Experts of a small language model: 83.4M parameters.
Below are experts of layer 2 (counted from 0) of a mixture-of-experts language model. Rows are named router (the router's row for the expert), gate (a neuron's input weights, with its number), up (a neuron's input weights, with its number) and show model dimensions 192-383. Each number is 128 + 24 x the weight over its row's rms, rounded and kept within 0 to 255. Numbers have three digits each.
Before each expert's rows: a language model's description of what the expert responds to. This comes from a sample of Wikipedia text that the model never trained on.

# expert 56
Bars after table years. Table cell bars following years or season ranges in sports and asteroid tables, plus final year digits and season words like summer.
router:169105123112125120132107066088146087134095095137134135105111081097133135163100100139153101075183119110107110116130101168163133088115131115083139109113140103127132137103139181152111150143160118069150172074164132099102129125187145171091082130115095137160167098167109144100121160145126132086160134102112138163130112110142134113125129143144143146136146165126094124148123155132146161159102093191126085107102132127112109154125112138122127172144117131134125112148131102109126119107150087163121100111133095108129161151109132149147112101138116130171093077122133108138114154150133136110
gate1:130132135081127127110115130140110108142139163135141076182115154119140146146075087120108162147135139150104106109165119132174146115115157110109122124098103119125128133109106136127104073155198117111102148115108130124189115161143124149140110156115132144123156117086139136098076105157135137113140179149119116117093162131171138124141134138105149104078101124144087114139099118119133143134129113139129149122140124145150159122102133155165094129140145150154154131104133114131155111128163101150114124169143163163123145133115122171138124123139132121172170151139109085143113131123106118121
up1:116140104137122133089125091150105116142116154142143095128122125183142154154115109165093124153124141153088129141080121161101103172131132083145084115142132155117123127192083156141159112146154113131144087152131122163151107135093127111165075108147156170115156124105129086079119122133108093086144153117139121121138110130143146140129121130088137130122151139143198123159106138133125119179132150106139108108103115116151089127134101171150119122129099166119109180120099171155178136116102129098112115120108148106109149109140127126120137158200095128078130094116133110171113130113143117155
gate2:140082169104153111115092145114138111132109127135082159125130126159145094115146130162095093161164113129122131100093162143146112122129125117101145136148106120109133114089141161129090109173162094070134150133138107149179174142147133111148088121134107128167138148085117156124146134150058065108153172107149106145108124090119098121148072114142169139128169143117137129165137126116145140097091111114126146112079126138130123126115123133103135093143136172110164118098147134183155142146154092113150101147133173148106130137139127132133124133121142148158123129158176131114137107111121092137
up2:117105118171072108117131157137097095100123131164121132135143149155115146118189113134153109135120119140126121067107133083163149126141100134146174171120156119159170103089137093112153128107129100083132126153154138156122107099120140106088153102135149105167125125119100081138139145113089132164123098156122124141100123110131133160134138151101129148104130133154148157150126142106179166087134128126129117132157130144163141083142100170151133117156130149139139127139108111151106125113100111108101099087139115131143130158155145088123124136119142135126131104172131111139104102154156147104
gate3:181114189133142121152145155140116113120131094156174128147137155118156146116096149130140173118141100147138140138144141149113099127168157156104144137096112102133108127126130115158115156132117122146110125170166097128111147120150153128126092110138114127139169120112126129112091124093153141148181141100133104128119106134132139163125121127119146129158124162143107114125129118139134108155113138164134126151123145111127141146111103124137123148103140125153151092123134131107098109125092122122128098115121084131136108155153180150105178103128153087137096096108169122118133117154149139072
up3:107154103124151141147143107114114122129103170171150135147080144126109107152095149145152119122114132134129103116111116101148118112120168099112131123116179124119084163169120140115121133162163104163088124121117128159122121093106083118169134106163118121111090126112131121094159167094137143109134098142076151159145154100120138150081082123135138137131119137135117137117109153133151135121078144153125103112127113155135120130125111117164171122048156106119110130108119138157094132108118141115131110146115095112094097083079136149154117133119148135140147101141130113124145121186164134133
gate4:113106126140126113099108105116107122140078141132142109126136063133123124145118158154173088110098133126099137123088149145109108164098168126117097118158085082126109106123140151103132149106179125127107101107173129112127112103139101182146154158107133133139127118160121050097123148136120090128144135168140156137158099167132133105098105100130150153131161132096115127113153141163169114161099140143142113091146148131134093141121088141114120159154123147154134148144102132153105143123141134125131124124131114116142103150153111157148134120181069119113116133088128161130125170127132159131
up4:101082125119116156146144131131101114116146143113106131133131125095137076088126106154129173126129108128079092069142099130137086063143161158109101123113117099139148115105164143152133162148137111164151147118120126102130118128138104123097094136139112114152109118158111104118153126139142107135171101108131159111120092109146118115144102099103136097138139153127096174115151162128127157096146137159092136133122133130135133135168105094188128132107094120126139085110094144124127122087171123106147099135127128113179143148131127123104120130122142114111147102130091131147102158121114144094
gate5:125155121148127187118122120089152127192109138131162099081128126095104129128126111142125101143171114166124111106138145171158159122155105136111118138165124118098168162145118107106110114126124125082101117129118109135132104106115118079123114092118150085139079098160088151118122151103141156120115127177130113151109112134085135117108118137119181126153141135132120097171142123100143128134132170124141194108129142122146087156128091114119153119114162125105110149136148141113108131131162150161125136089127156145124187152153090105150093121104133084099143130137149119092099125111104115114
up5:123107145098173109161151130106141123101096171139108143122094114132172109168123131126097150175170154153112119105130122144107123147130122133130124133125103137108098119099120139112162138103125141142129139190139157104119145149159151096135132119152122126152126083142128118156097101130168194133136158144124105061131110100069118115135110113104130195114099125124149196110143111174088128170103156163135092095087154117125093101118148124154165105156109125150131109143085126107127115127097140124133145133121127136142120076133084100110126145160145149094127115111147142109133144128126152121
gate6:136087113172115141127123118179147101149117099124143136113139106118080144129149111103112124128128149110107146125160102178086135114141130098139132073139148173076102113138138125146128137118117095135134083123079182102126147127141112153141100096151137147155123116134118145125153131124127097121190120116163170157126113077114119117165144156166085134122136158156140133125135108136123101106121134127164131143126091136088099125128138113142102108139099161115112108126148095126122137071151112151130147128122073129141112099104133169104114169144121137122145123091146195175125154147114149168
up6:139099130161112110124102130149140158123093160107106118132152098136113095149082111114088139074126154196152102095122162117138109149108111152165158121148130154122161126142131134131116110106135125107089169128121156164095161149093148168106124154129146144119131137104164114143144126142130118117124088100118122154097119139088148137142112133128105149077155147161133113158166163125090136127127140157092140113127094132146135117155117148147090113127116079144075161111144087192119097155135130117111178135153105162072158098072110164147110104115147142151123098116130162114144155139149099135
gate7:159140213118138153148108076143159096094112138095129137085126132159123075129096104120130095138134126122162128131103110176086085138147154115114129097123089108148113147125125137120152114146137159132113149079103105140189169104163125133107136126125144113132100166127133154146140089152124115143110131141155126157154156145159153133119143110135134099151116176146096075155110117108114158128113143123148168098091139164133115158120145143132166131158135139129133120139145126164137088107145108121114133126145172070163146167097147102116132142132137109101052075091126129131100151104138119123
up7:138087133096104171168069145100125124121139184138184151117137117110140130105116150145089145131107114157140093135140127109149109127114109116103106117179139137075114131080156124115175119139121201104090158101118139126099124167141113117112119151104138144133170120103155133108125114123107122115137129081114145151148139122135149123109111114090135102125163170122148087170149149133120180123142134101126178103102144134146102081110169101150094145160139124118164135073133152123115106142093163159088126125149087149107168135132162169123117081143107129141112120108138134113131128116127110123
gate8:103111166126181171104110080128115156114117132137153127129125126133103134160081122132151112159184132073083138138125099137131125140174136169088088139122126131157182138119103144155121154097159118164134175080138134114132126155142133137127101108098113100164150129131112114112135133162119109118157130104128107122139153087134132170125104131118173176145126155110095151194118122147160154125078133164088112119150121148113113104132085126098148100108177163165127117126118112143095110158136088151115129108138167146133136136105143128096131110130159153130114106125097118122137132129138132097
up8:113126154108151147069169151134156123100137157129124124166112107148137152106106097140095115121097162105150133131178113135184113127103115128152139110070112134110156154097114099139115147091119122169129134131123147086145104178172118090117124142126148118161136101109141158131121112123102131141139148140144120134125187101135143109120121143127152107109126107106142162120130122149146133141107155126131119104154109137145164147133147144099123078143134205148144095118131139140137145159117162144165148102098163126122134129137134130166081150095123117166117160183133158119093117075135128144
gate9:166111116084154139115115125155105103158111118120073110148110118172132091174130158085176107095153115099110100098134122108150184127142141117149117109125109111078133103171122080116109174108150086130121090148152111104129133122156143135102120148142121137146118132111140119122103124141124118149092177112144118110136105125120129091087083183134181146128150125126136119129109170121161156104151080114128155127098151118131125157117135114142125151129107155111134158158153163118143152112112135131128156100152067144154112119074111158146135104134134126129132128090154108126160133119130164161
up9:122131152135090078109100072135137145163129126077143191143116137099164130131181117080139130119147138164130093115077130109143141135147145097147156116143109096121137102162128112164155174155160122099139107111137066162140148133082130161149098109123102094122150126125141140154149140124130138155126142119150112165163143135125106120122124119146159092131109139090067152104141102140101156096106107138159145086154136167155121119107092133068138154124133128140116095182141125089108134101172124115097137135113172139166124135121097153072122148133130064154098126117120133112123122118152105091
gate10:185157108122161154138110141103135112118127140137082125147102115141098098112071127144118114115161132151159090122145141092167124107125132112115141171126149149093140153089137141144108109116138137132140138080171120116152096093157103167134133188095113157118085120109147149120136103114097089122130099136125177129114103129177139130121139108139109128131108102130118137117135133110164140166171144142096116082122155133120126147163152143112154135129156131143163145138104093142117139085122152146165146122142152131142177125139107136113114113134067102127129121126124181144102146109066151137
up10:132145182144141139147139117118085148118121136125118123117140116151112159156162132193131132135136108071173108106087120102131154141105138172156115114123133152099134096101102134150091113104133126115129158126102183117089109135134119112071140117128160155137144134153100105148136149141111151136118122166121070115096131120138126130087138135169121099096092149107114114084137162160134163140136138175130108132155112129114119128132086106141121163157161156106143138090115164119116134081131144155146157132154110142145108182115140117087097140126094152108119153122098119115097123137174157156
gate11:146115116182119093103158145194153116157120107152165120120147116118128110155143118144127055120131161099098144097112139164120173107102109129146132102158121142126106118107105128131150118102117102097096098129111138084118099133093173180099131123122105119162127162142100107111147087139107112114134164164124105116090103106115192162135142132141165111072098130122112151132135125113151152092114086138127090135127116120105127139161119130182096150122145135139112148126139145127111131154111126162095094127087111117106130154121166174145126132133120127115141121113119105149119123139151119126
up11:101128139130085121193167149127160164158173086150101162124106158162158115117113148140131121117136187116136182148101144102117153065110080153123153158108096129083158150132132143116125097157136180130140113129137176080187124165168149121134168126141144093109122100137132134098150104085160165136125113109124126116105124147121122124130126143113134150131141124142140100165136103095078137106187125134131160137153113090109165136134119128175101147152129154163133100120133103145139152118129138131132113155138112113136119128136132068154069155160157107151123133176120143118126146092100164138
gate12:115174147090114153140127090069154146102158106155140153092141125136131117160132170162143143154144141100127102088144138133160106102112110109147122109113145125167107100137069135103142089111120122142084142104095122132125138146152147108128136111125131164113088095123156192132137137121155150121130131099118085154088140112130108142130137140147115157178133122095103140141175152133166151152125129160142137097085134121133126100095106147081120112150167111088145131101098128136138119107125085113168153165107165101115121117121122148109169129131141123165094083121140143146109115171134070106
up12:098100139108145146139132147153117098113125111189127108107101101135121105111121103112136131127101108109109121151185162062094081165106168115112151140105152104177132132115166120141141085114101112108166072113173178157143128155084136085078116107154142110127109137067148143138166105160134104137108117115124171164140152121081145109137122116158140124138155113135166129105118111073166106111117160131105097125119119128149159124135109110121157138123139142143163175134141122122107159148135103134101113150110124075142128122105104167127111077166131136146132148134155131172141116115131114109
gate13:110129132154126089131060139114154123130099127117101131109119131082191133097091120117123148108118177102103095101098161133102139147171123088123166120113147090151150117063116087118137166180094157108078118144141086109164113142123112141066088144126112128150143119101100157177077120108102097138144145138193124136148135154102134147111127148133111118165157096133056112176143109121180145174129105127111082112139170121130146144140129141100108189100098124139106139144144136135099125131156162152101139119115133106141146150155171107157175117119117117132132115146133097115101141112130136105
up13:090125145132130143126201092132168125070159130135138123118176141117127124102138099129120148124107091146098127182159106134120120144119181077120124123143146127120164155148188136158096105130147127136122123103140099178163101133152147151091136140203190146136088126114191132075129143130140085098129095120108114116118144155129149139140149119092133103116128109136119101137129094128134067116116137122133148078113084118110138114141110115120185112146171141136144098087086145138121116097099144120132125152146106123114127187092111138157115138155156129123166119127119141163149128106143128133
gate14:132085123133124131137121092150134105137139136109101123081122141112150114113128106113158118157155095157147114124114128093133134150109132132135127157118107136113110097126186084127153149119155081178103170108102120114116108140140094169072163108100138161135167145127108076110126141142153132100140147130193146154146117112070162157103096118108127130108156137122110177142149146091095125082118112122131145149157139142151098143127112162119142128112072150091126143154122126147128132126179178115144128155158106105188132100159109107130164133114122141139161111182145114092143144178168108152
up14:161110112097128180112143125103102120122091152102155154142132163163127117130159107153105109126146129115131098142113114141133157112148142118140160172131104082102112071125099125139199148165131160166134171150109142145129099137114171121104133169117122164117117127169109119119126144130096114142127106109132139107144138107167171124138093117111136096112140143155117100106087129137098142091146127142096128131128146153142117167095144149110111127104109152161127115125129164165163127126147104129103154149132120149101126116136175125095123142113192108112151108160142102105156073169156134145
gate15:131104073116131107133108092093103127169133082137138119108107129126151100164088128099109110092126135099154124148126121116134119129125109125143114132091142136158139149068176127127150141170140123177108128117128129076167119156141108124115179101154135093142158119130113142134115103116116147138168149167134108143168102151145122100080123157146136152116151125138134074150157101156150151129133148115134097128104148138114124152158132095165111161092073137111121116097145121102103118117074146134175105142095119123155126157118144130123159082125132195179096097102154120121109113143097122138
up15:127096138155163150090132133118139079134134133114136119125155111157097104139145126103135184160127129155102141144130115148135088134108143170104157125162132121153125152133112137117117101072147145158150136101129166089164123132121100176131138104141145160135117150082121092145169128118109130120133095165151134137130120111145123130151109105143091118119145112119128136125136088125166145087099131118074108147157099183142140090091144108134081108108148174138128109135109105187125168144125118121157140095154135104142164084129120100163117166092139106153155177146184065116065137156141117135
gate16:137132090136136114129118136120125141118096135104139129124088135116152125167147110058121107076153141143108121109128123133158176112159156160092132078133146120115123092126130144087152125080104092130103151137161131128125123156190109140113087146136108146172129126135163146162116147173184128083138131168103114158106137097105127154083147160162183135111109111127052100113093119141164134122164143109159161121089178124150139138119167117131147119147123077138133146136141130129151132113131137177115148114143132093170112143106161148131130113122120136140139134116130107111126143151116127179
up16:101117187151142116137114115138123097149121136137189143137149102087089121161157140112132124110125103084102177148143133159162050190116157132108127153126121096142128182093114108121112140082125100132119151103113153171118184106138142117094088123091144119122110135136133112122096121158157122112106135131132105123090097115137080128126113132131153116097121142133110136176160108100206142126164139143131114126150104125178116114145129134130113118096132160116128165162142122090161173163138114107173127084201133172123146113122072142153180118072132136134144122138115073124145149123112162139
gate17:107120141142177106125109110146091096122101095111147133145144157109125133172126127123144166105174103081128131115085106117167148122111174178097105108110115137125127139137167150114154111117109136134146157106133138129175124091143148117100154139128123143129112133123141134057142103136170123086126123176112102149131104100139116176132107113163151113095107160149112118106092143134157122102160182136140124161123125129130126169131084155134172094129091109150097159121147132105143077152166127175156121161137127114143099206075097141118117142116127140096131132133046085146143116126093137126
up17:092137077125081157136117104126148115117122194135120135139142088127139120099113155170148127146110150189098095099110091148111138152132137125163155125114110129105125134140114147148104137133140136160148130119132158110144144135113112138136145122120132152115146180149137132071173138066146140150152090143129115116123106130103149136124095136114131139147124107129129137139163132098168149106106129137134138082137122154105135115101099091101126126173107125096110147160117134102127142177155145153134089132113178130115113167148091130119115149121162153142130147139101108160174106129126121124
gate18:112112129095110117138099121118174132148119073109117087139110109105128124123130136157154126124118135083103119121143124146134163153130155143082122159094085080153099135154105125111141130104168161108127132114127144080128188147120103135131129133164147131114093108157128082090132134109161110109084115116142123170142113114138151169148104143091114087113124165138109138116139151159099138125113143158060121140134144141142101145104148109175103166136138148146113092092150163122126095129113107158130161118141134121114096170161115144143116160089126121130125152142142129135098131141108091094
up18:119095150132134092134109158128178103162164143087119120123096110122112127107145140147135129150171121119125172091151138171100128128121104101136137135141104138123097131123137127178132146157137129152120177111134127138138152139108121088145108168096116106147126132121096170092121128125137125108137133131179113159142112100145099128111143142108110139141117169137128125112172152063118134130122144146140096089112132160135139125089063117122105132076102137163119104087112095135149104155103095135135159127142167124126153130117113156114136113099107177118153125174094155109139117114156095113
gate19:116129149118113079122169124108129125128178112144138152167095084158147114115092117148135103109191120103144134105140107146144156079080103093114120116125134148116071121145151148090149120156156136109147097077141104100095131112142156139162118131135138124103119144142116200114120099098150153119128073106128112109144135138105115154151107142142119132151181128130082145082107140093157164109171120114172125138086118122119081122047151122104136122119126120072108123102105144096172106112140091141169136113128134121165154152113075117126173119112119119136137126124108147124119127145169128087
up19:142102119162114114160121137109082140094144126101132189135122110143134132135091128142108144131127113125129135108103124149107087133137092137138129106138113140120079094137087117114123130186175118128112163106123082124136134109109121156144142157180144130143132097144136124157141139073155135149116094142151138147135137125095099135139122158104140072109124190085154116176111126144162119151124154133110155116082093099060093099149135107134149133106099108098110127131103097123103104075126117145156127134140144133149103145116111131103122106123112131074122128115135142188122135162138117116
gate20:139127105113114104111117048132129095152113092134151113146110113103141148098154127118104144129156126149142145168128144109155159086085140120082164076132140098118131118096123158142166131171140096142132127095165106163155111115113131170125118119083081109130147142129133174128124132148120118122159117162119156130178134098170156133094121137113142118136116143114119105161141138158099138100111121152120137137099125136119138131167130133130160106114142104160111134144131141115133105172123116131153108097153105133083135131107131110126131101125072111143126105126156085123137178142135161063
up20:128114127096104068128133121148082162132139155127162137128112119109147151120157165128115130144121092155084113118161077145085132120113141143074158127167157155132125149130122146153164134132146125156102131137147132104143107141118164140148085143097087159130164112145152160118139123173130120098125137104124131148132150134139122096127178145182087085110158156156128125087103172085131109131122117112136150100132121087135181118132134134123166097131135139157103132174127105130124125125104093128079139141152118097070109116129120139102137114120148100157139119157118165105098135087149138136
gate21:135138159125099113149147134125166115149120127155113107125098127100154164154117154139103115155176139121122141132132131127145122180112099159140100132108089121141138090096154157132110128119118105098136111097107126120112139095122079175078094094125138111139121164139152123116103133121135137115135129125083082174083164147173121146098112084081137153081116164138120108146140172129118109149118165177105062118124117120110144105116123098089138154124114152134098133147125095127142135148144140132112119128129083148182150126155112142141143127153102168168091134077120134144103139094096125111
up21:130131140134177145109121102133144136145128107114098120101098141141102136160111114115141064129101116158144144128129136128142146083119078142101116139137162162174145117105105159153125100110133099112109101093175129075120124122147110126131130136135113063103125125124151079125130096134162105128118158108115073180105109137126163129118121145135141119112110159121143110108148141116136153146100173121132145151100085136126075132115147161127095125096102139121098141131108145089125151134149127142151181143142136179126115186131150139132116146155097137122069096117181109113123093163152140135
gate22:171131056126143098154128121102119175102121111158143137129126099114150115097094074142154115128148142112146135128118136113136117134110082117130128150122111120126109127126111133113157131126118151112116111104139110115101130139185098140144125146132125058150136109166140133081119126155131153072119123185128134164138104160116078076146108179117126145120123104124114161144095150048131102144125131149142099138163154107144117122163137156163107144115147143149111102155082081102100127118175079138124132138120113114127169102128104158156115150168134099128175148186115128151120139125090151133
up22:136125104117132097135133145096079114094114107102133144130113131112103144097148144173110133152117051110111105128142146132154156147132115136133108117070134110120125111132137134151140135152138121133132098106145109123102115130097121092128184113092107099116111146107071114089165126072120146156100176151120161121101182131160162142087172115114133130134145129131133129126126179130113140113116108130165122123108113110123137123122119134166140119096139123154141140098172104133103132136115127096149147072094073100140177081092113155124150123130101099127115105120090152121126152118112121159
gate23:132113128140116095140103107123188129107125130084090135137120145171142119117131118139132109150167079173106138112134118124110121102149112121147129122115120119144148149112119142136106148162126167124185129059153122115143150105150143140145113115152089105119167126108117161118123144143134134099124099092139111112092167168160134129123148099122138122197108136128113135110118130135152146145098134161115088145117110109104147125085098100125112095131155118142144106155124157129114152138155123091141086115106135125123114157153140116119127117118117132139152100123095185101112109081116089143
up23:151168144169103152126158070134115106102132125128131133140138082110132146119171116131155096116141111082143129172126137140118131161140095120126118137171110122138134095170121107148102134168149112103087116118103135146098129065141133134055078131096119147149148122107093127112087128151102128158138115154157173141141108106145118160111156113116109100096097126124158161156089138162151106128108111126117100130098183150129120168088128154129134138111098138112163101128113128109147139135114138135140156128118122112138178160136155132151140162128114089152150126145094139101179118140090102115
gate24:203095136111087145092151130134198112136148100136121141140156118132118094152117132143123138125131156163153138108146149111094129143098129150145137132117153144156094101136181144129137121126113105109162147123143227118122135067129096115078137138104126112105128142114116142173132117124101131147148124109155128082110097132143095107105160090134157155083147105144106127097115140113116155124130096160114142166120158131102109160078111131131091126155130151137148110138126132122117127153148135131146183143107174119106205134135121129137107141152113134163124106140144132123137146146090139110
up24:130132139102150103124082107171119132158126149102106113096095099146113117106131062153136143089128119116126080142090133137098094139124111133104125110142142112164071161119138121114161095142154170113159094153157126162071115115102125108105118105157095125110138110118167162170156091136119142126121159146114132089121078152121077125110168136101136150129130123128111118150162091114116124115153140166131113129136072144181135118120132095118086158131152104078104139081141111107164137102157087128073160126135157124151137133120117144127133121097158133102124096124098109117102114168158159175
gate25:109104186129119157134105087108113124118118124075117126102125096142111122142091112133110127091100115110116086159132114109122115118137152114107128138157130134136107121145126144120165149160105122123175117162138135097149159139154123156134097080114134167112100119093112084104126139103159129111125112146116138093146125110113090107124125146173149121098120110135110108101138135125117123087163129101093142146142178147168138119126157168130140144131106101128130157125124121121125111127143161118138151119137143111141170097181119121126107091128167103133104099100089143115112141168119119129
up25:126149101163102172153136139163109130128111161115145148091163137108105145131083075126166095117129148157070118109138114179136168126128134135159134125107117135113125095122131082123099154144131113147147113169160134143158106153159121145113124115120103131128088135156132115138145126141150057139107120139142127121119090133168127078119146149123180113145091159135123072143105123154107172160127136120086160126155094095166124113123122095129144075119100138135079103126117107133113135161172140097134152129148109105131118134125104146119114072123087092135152119130142136101117154145120152156
gate26:118134160104121104166094152137099147117152116149133132120139109107157113119129111149124110112145109116087108110148122118105134118155099101080135107103109144135131111107122136117128116129122138139101152150161103138140147171155154094134084157139078095130130121112061135153156143143130151137155129113149119166122123119111127115118124150103146152109122144129109140103106095077119122121098103192134081180122114104174126146114154150144139123134144113117133109168085128117130108116154106096117134163118120108116137153121131173129132126120117091156042174106143152174155124150080126137
up26:108107151189124144100122123132150151180122116144143178169152140147133142118118116135069124071112178145157088140158129132119137107121135147097123103151172114069129131101121108109146133105111077119097070136167132134201141112124148146136151101108145156148140122107132127124142101127139093135130102131113163108106149119119148100140157133161167127133104122117149115175170126111183102125108174158134177060116116121162112127129135164157142161117152100152134146172149112126120091119162135113142138133117120117092123150120123146110130162088101116124122134118172096102144136099144142097
gate27:133113139080150114131148129095111101108153142141116120146134101134103103130152140096125072126167103136117087130132121143136086118110104117108105141111125144165121131123141162148113148152086085108128148107138146110110112109143143126142077194158123163130129102175126107121132092094100127125134129132152132087126172128109134086135161104104120134125160136128143124159125132104110152114166082178129112164132139117109181138115102141173133136139091177150129155129124139153143156080099073146118110118133120170118132116112104114140129114109133104126103148175122206152147166136099163098
up27:131077133189112110127089098120162113159127081117126128121127178097176143117099061134181064131137137114152124155138170128117136137119139142109089149106140104104132127127093142113156128131144131132160094137139140140122124105065138124127111116159172123178129164109157124133117109127144127132168139115122101137111150149108145141094140108147123130132150111120122119150109098123112128133135132112136122113169117139122093134127149111089090173161152150143096119132148105110124134153123114087124144160142115099154135098128154153171184152142132160105141142143115114120128055142139132092
gate28:163114171096130134137136102086074093116114112140137105096105069146113116126130104097097152102114144115102135139122126134150113118126149118131140176096183187128111123137135136171144120205175156125116113092133157106130093151162145139107116130127109110124129110129123146127133137161117131120154097109136132138139166097125163137156139083139124084105120117124099089111145146138155123156105110164089117159134152125102142076106108134104138161126099142109154122126147113106117142126198117159157119124159102136155146125135103146170138126156186125142118082129147134106151124115126116124
up28:119106153132158140139169106096117101153097137122116124103169130128132118118120097107113195178123099068121138137145122181138148151101136170114115137079120151143151124123173156100099165126125122148134099074084108160140124155118137115131130073140158137127085114114149141148142106151135165141161131128151162125118135143194125105115126147112150170176101103186104104130115106134103054139140175083114112117129125159101126131136117157118118060133126114149128105176121121130075134161154122115161122091110077140121094104142155171124121074099190094155103143107129123145156133130118106128
gate29:098139125196120111124110139109114120112108129133119130115134116125113121130133109170134106077154120143116156146155161120130120141084115089130105142127114073141149172140133143117141155129142065120157108115107113161142128137129153146154125153121127131145110126137144105153152124120108098121121146130141110165165154140164129145136132084155136124188134140089116094152122119096109170174094153113084117099140155103152091136130120156133119122113108136116102112124137112120140106164136149089125134117130125142141148144152144126192131103157092114150094085093103098081116090098143149107
up29:138151143167111155107152119149153141134126114114153114129098149146157139174128128101091104111150108163155147144147121141121098143114134141146114115113171113128135110168113110142103105129094105139183149171101104154161115133120102104103122151158107144175152136099106165108129076093147133137131122132139131150131130131134107107110138165120124137112095123160147115091135139086162147129158115114134143108148095106093119163133128058138132098103153109136133134099128133162143138158130112144116136126165162108143151169106106144122152119098070138153119111161135152141114102148149132105
gate30:140097140144143105136102135123171099165124138112142155112128125073136138106100072151132128095136124120117150110159102122139108126104110130141141126131157101094131108135122057137162141124153118116069116137185106134139108112140157106080125090145169107181164103124159135119115127149107082129157110089099116134123109118156100145170107119155088122162108116126154124144124108150150105164121101180098131134055128139146088092117076168131137140141126196170168122171115132150103132077118157072125079112138126119160142115147104176163148122163110114171133143141194153176128125168168119125
up30:117134146120118112154116112123112147116120158160131117132112094140166148101132116124114099141155106106121135140121094146122163117132124119129141161157133153119176161098130108132134136102111135134105144081137153131129133121157087118125158090082124105085121106134138110136158089125128106143163088083115151130128153169109135139129184136097081152134096122123103095137115100094175134146134109162070138132128093137133134106132136140146146147107128128144158163147123145163138121112071183100148145127137118133155146124110110145157145152146111137114165156108149168107111131103084094132
gate31:122111087131135086080135133175131132131096091134131146126099131146124115138118103109141129118122122112158129140169134117115145139112111142135129093142126131210076130144162127109086114160110175133129182141130074121101142136106127161088173131148096127107153120132121112121132126137123122119098145147108147121150077107077113120149132122168161151119121140105133134135132103139151154134113128134129176127082141121110131110111143093102219142145098097135141134111113174117169114106180073141124141130126170105115147148099102100113114119159142107154139096196089141150073152125122142145
up31:163077084141144105146125148099124093130133120152155098132148100143112166079115124135181173127133130099136122111165153116110099182143103130156099143107131104065100139120127134145149125135200103126179092089096147122130125128153117120120161122119139124107142112135128114120185119094095142130159108118150127127132112119089158135095119170146121107095144140132114116114127127103162142118136093137096164104142071093151164148131101123149159135155138135117184129107151094158149108146117139153127122134154147121139102126136105124097099140138158102143149130145112122134132134110112136104
gate32:147109168154163122148141107158135138143129147098123106155109106140132115112113088137129096145117149131136117112118091103169127120104139103138126125118206186173113139130127113159130101154125138125139147120124108118155170181110103132078139150115118117103127108087148117126114149145123149115126123156150143167151130136098127093136134114112093123116105140082156139136081161100100112153125121130089120150129101151099127122109113176144146153105108141166142123122131089178181135147148102066101105099105121104144080118113109100157161150119164134121104144153086141107116154188145102125
up32:111141120099113182104145148131173139136130140175129101151107160138136116141068093118130095217142152122149138116107124107174127122125129158107095149149130160112149152173124140164116113138116140146164140089104103097110113122153125105120097131119152086118116115155129142101167168125145135111155112109132099100120144154086151091153116137094116118172098157089138125182131136128130150112106138144161130146162108139128139111123139116117148103113116130101130134113099127172129124137156111130106142138104103137118139150129151085127117119115129154112139135181141116107084084077160115140
gate33:182114129121174120166106097125116106125091140155193108134133140097140111146168148137118100134126128130124107156137112162153149087145126154090117043137148138161128129148109094133155088105131068131125096116142151136111138071123140129119135135136153117132160095136124085137122178159102111134117173115129143154162143072106174101142131117117115154114139092099154124131145165141119158139085142170149134113106101143146100122138114166118102089142099146095156143136110149140134108169122099146147087156105124129117123081094127167099070134106124123130122096161148128105100164101120158181
up33:144113152105120182107118134137143088114092158141169075136180156137144122142109123118118167116112126073150108094163103086119110086128117084155149150093121084165142161187069154095107110140143139086146132106123104121096122127131149081141124100108139140117147110105136159123106100095157142121160131146131109099075116116180139105133130160111137083118146118133128111152171143110144094102150124129098139158105095133136077121104163166117060148152102117169129107128119173125130132133134113120101115084119121109145121153130100128130156147132154160088135116113093116141117158127126131126
gate34:133139126133161126122163124129127123121105115125108117140128153141126109157123117145142114126144132087100148055149078105138120145146106121102103148130124141158081121128162129117175161093150183078123086122155119109120176106126122135137110131098087079161144128158171167147184107144180119138139110091096068138132112128129132114135126099157118140138149125107146142133075136143154124103109115151147117146172121143103191136131152112131148118102141139129160111124097128124130162125150099109132145153137127141134156044106148087164152145174160108148125119122124158086133124136136137122
up34:132084141149100119144141119091139124185152148114117113124098135152122103152112121081167145139111126162162076135128123117100118128167144125110149207116147166101150105138139120112076067124140182166081165168149124156128116181130117127129135141162153141138121120145102121091117120162174137093107138124129117113153142074123096112085131150123099119137111085139131081106123161137128082125144115152086102150126094169101167120140094138106138151154102125134125124149114089159105101150113134129107116122146158131174140135110128157139117129107137187124100140135143143124117127133104110151
gate35:138120110163145147139123094097117089089101114157146154141103089076129139150167117116149105119151156143095087122142126112169146091087110122105096149152089103114143127126087079120105151150134117110188183118152104119157102125152130115064140146139126145171146101170133114121099188140131126105135116101165130133124123144104149127132107131134125112120159171140151141141142086116119142134129085164133100137085143114141140123134157140124115142185144116125149130118137121099116121137088052121129139133136099103111109131141118105150110099118133112116134142126115115119120151127152120143
up35:140128163133115150164139158144106144128099122084164107135147081143112121147123113106144120126119103148137129087098142128094140172118117098145106149129131136141144137186124118111106150135150151144170114145132129145157133162149118115138128115151130104140122102170138107087149154142129135133164084106092142131101106139086094116165117130139120171142139164160088114106112141135119087134090150148113126138094110156136141134123159119173128139151124175114129132132105157167142177117140095159067140100137158140116112162131122136140117133152168117131122109105163153109110126132141135148
gate36:153090118174123145119165121087118094122093087127147131103106128106103143096100087110118134150141152130141148140123121073166156097131090128121155105141129103121141145104178113109120110140116137116142118158177120123138125135147112133123096122137127090137122141129126134120131136118127115165138132092113114088095159137135140085103127145172136122161125128090130131129125139137180143142102091216172120136172059163136108159113125162100069143111120141141120127143105120148123148113091097136162103106115105114095109123162104121176134083146118101110074114142113143102137108163076146094
up36:128104149103137136139102112115135141120139122123148087112138181164131119150150180140134100162134143131133163097139140108149107139130124136124168152127175120121088151153127104097161119165127110116123114139137139144137120096091136093160120130137116112127134131150106111195103119139144094110114103112146138136116108117109116157090128142126159127136146131156115107107114147125122088148139118095109135148104108151152119134099129105096082123111097103128113154124147167109154104113089143088134118090128161139159131125147132091164163106084104129141151117129136108159103106099103110136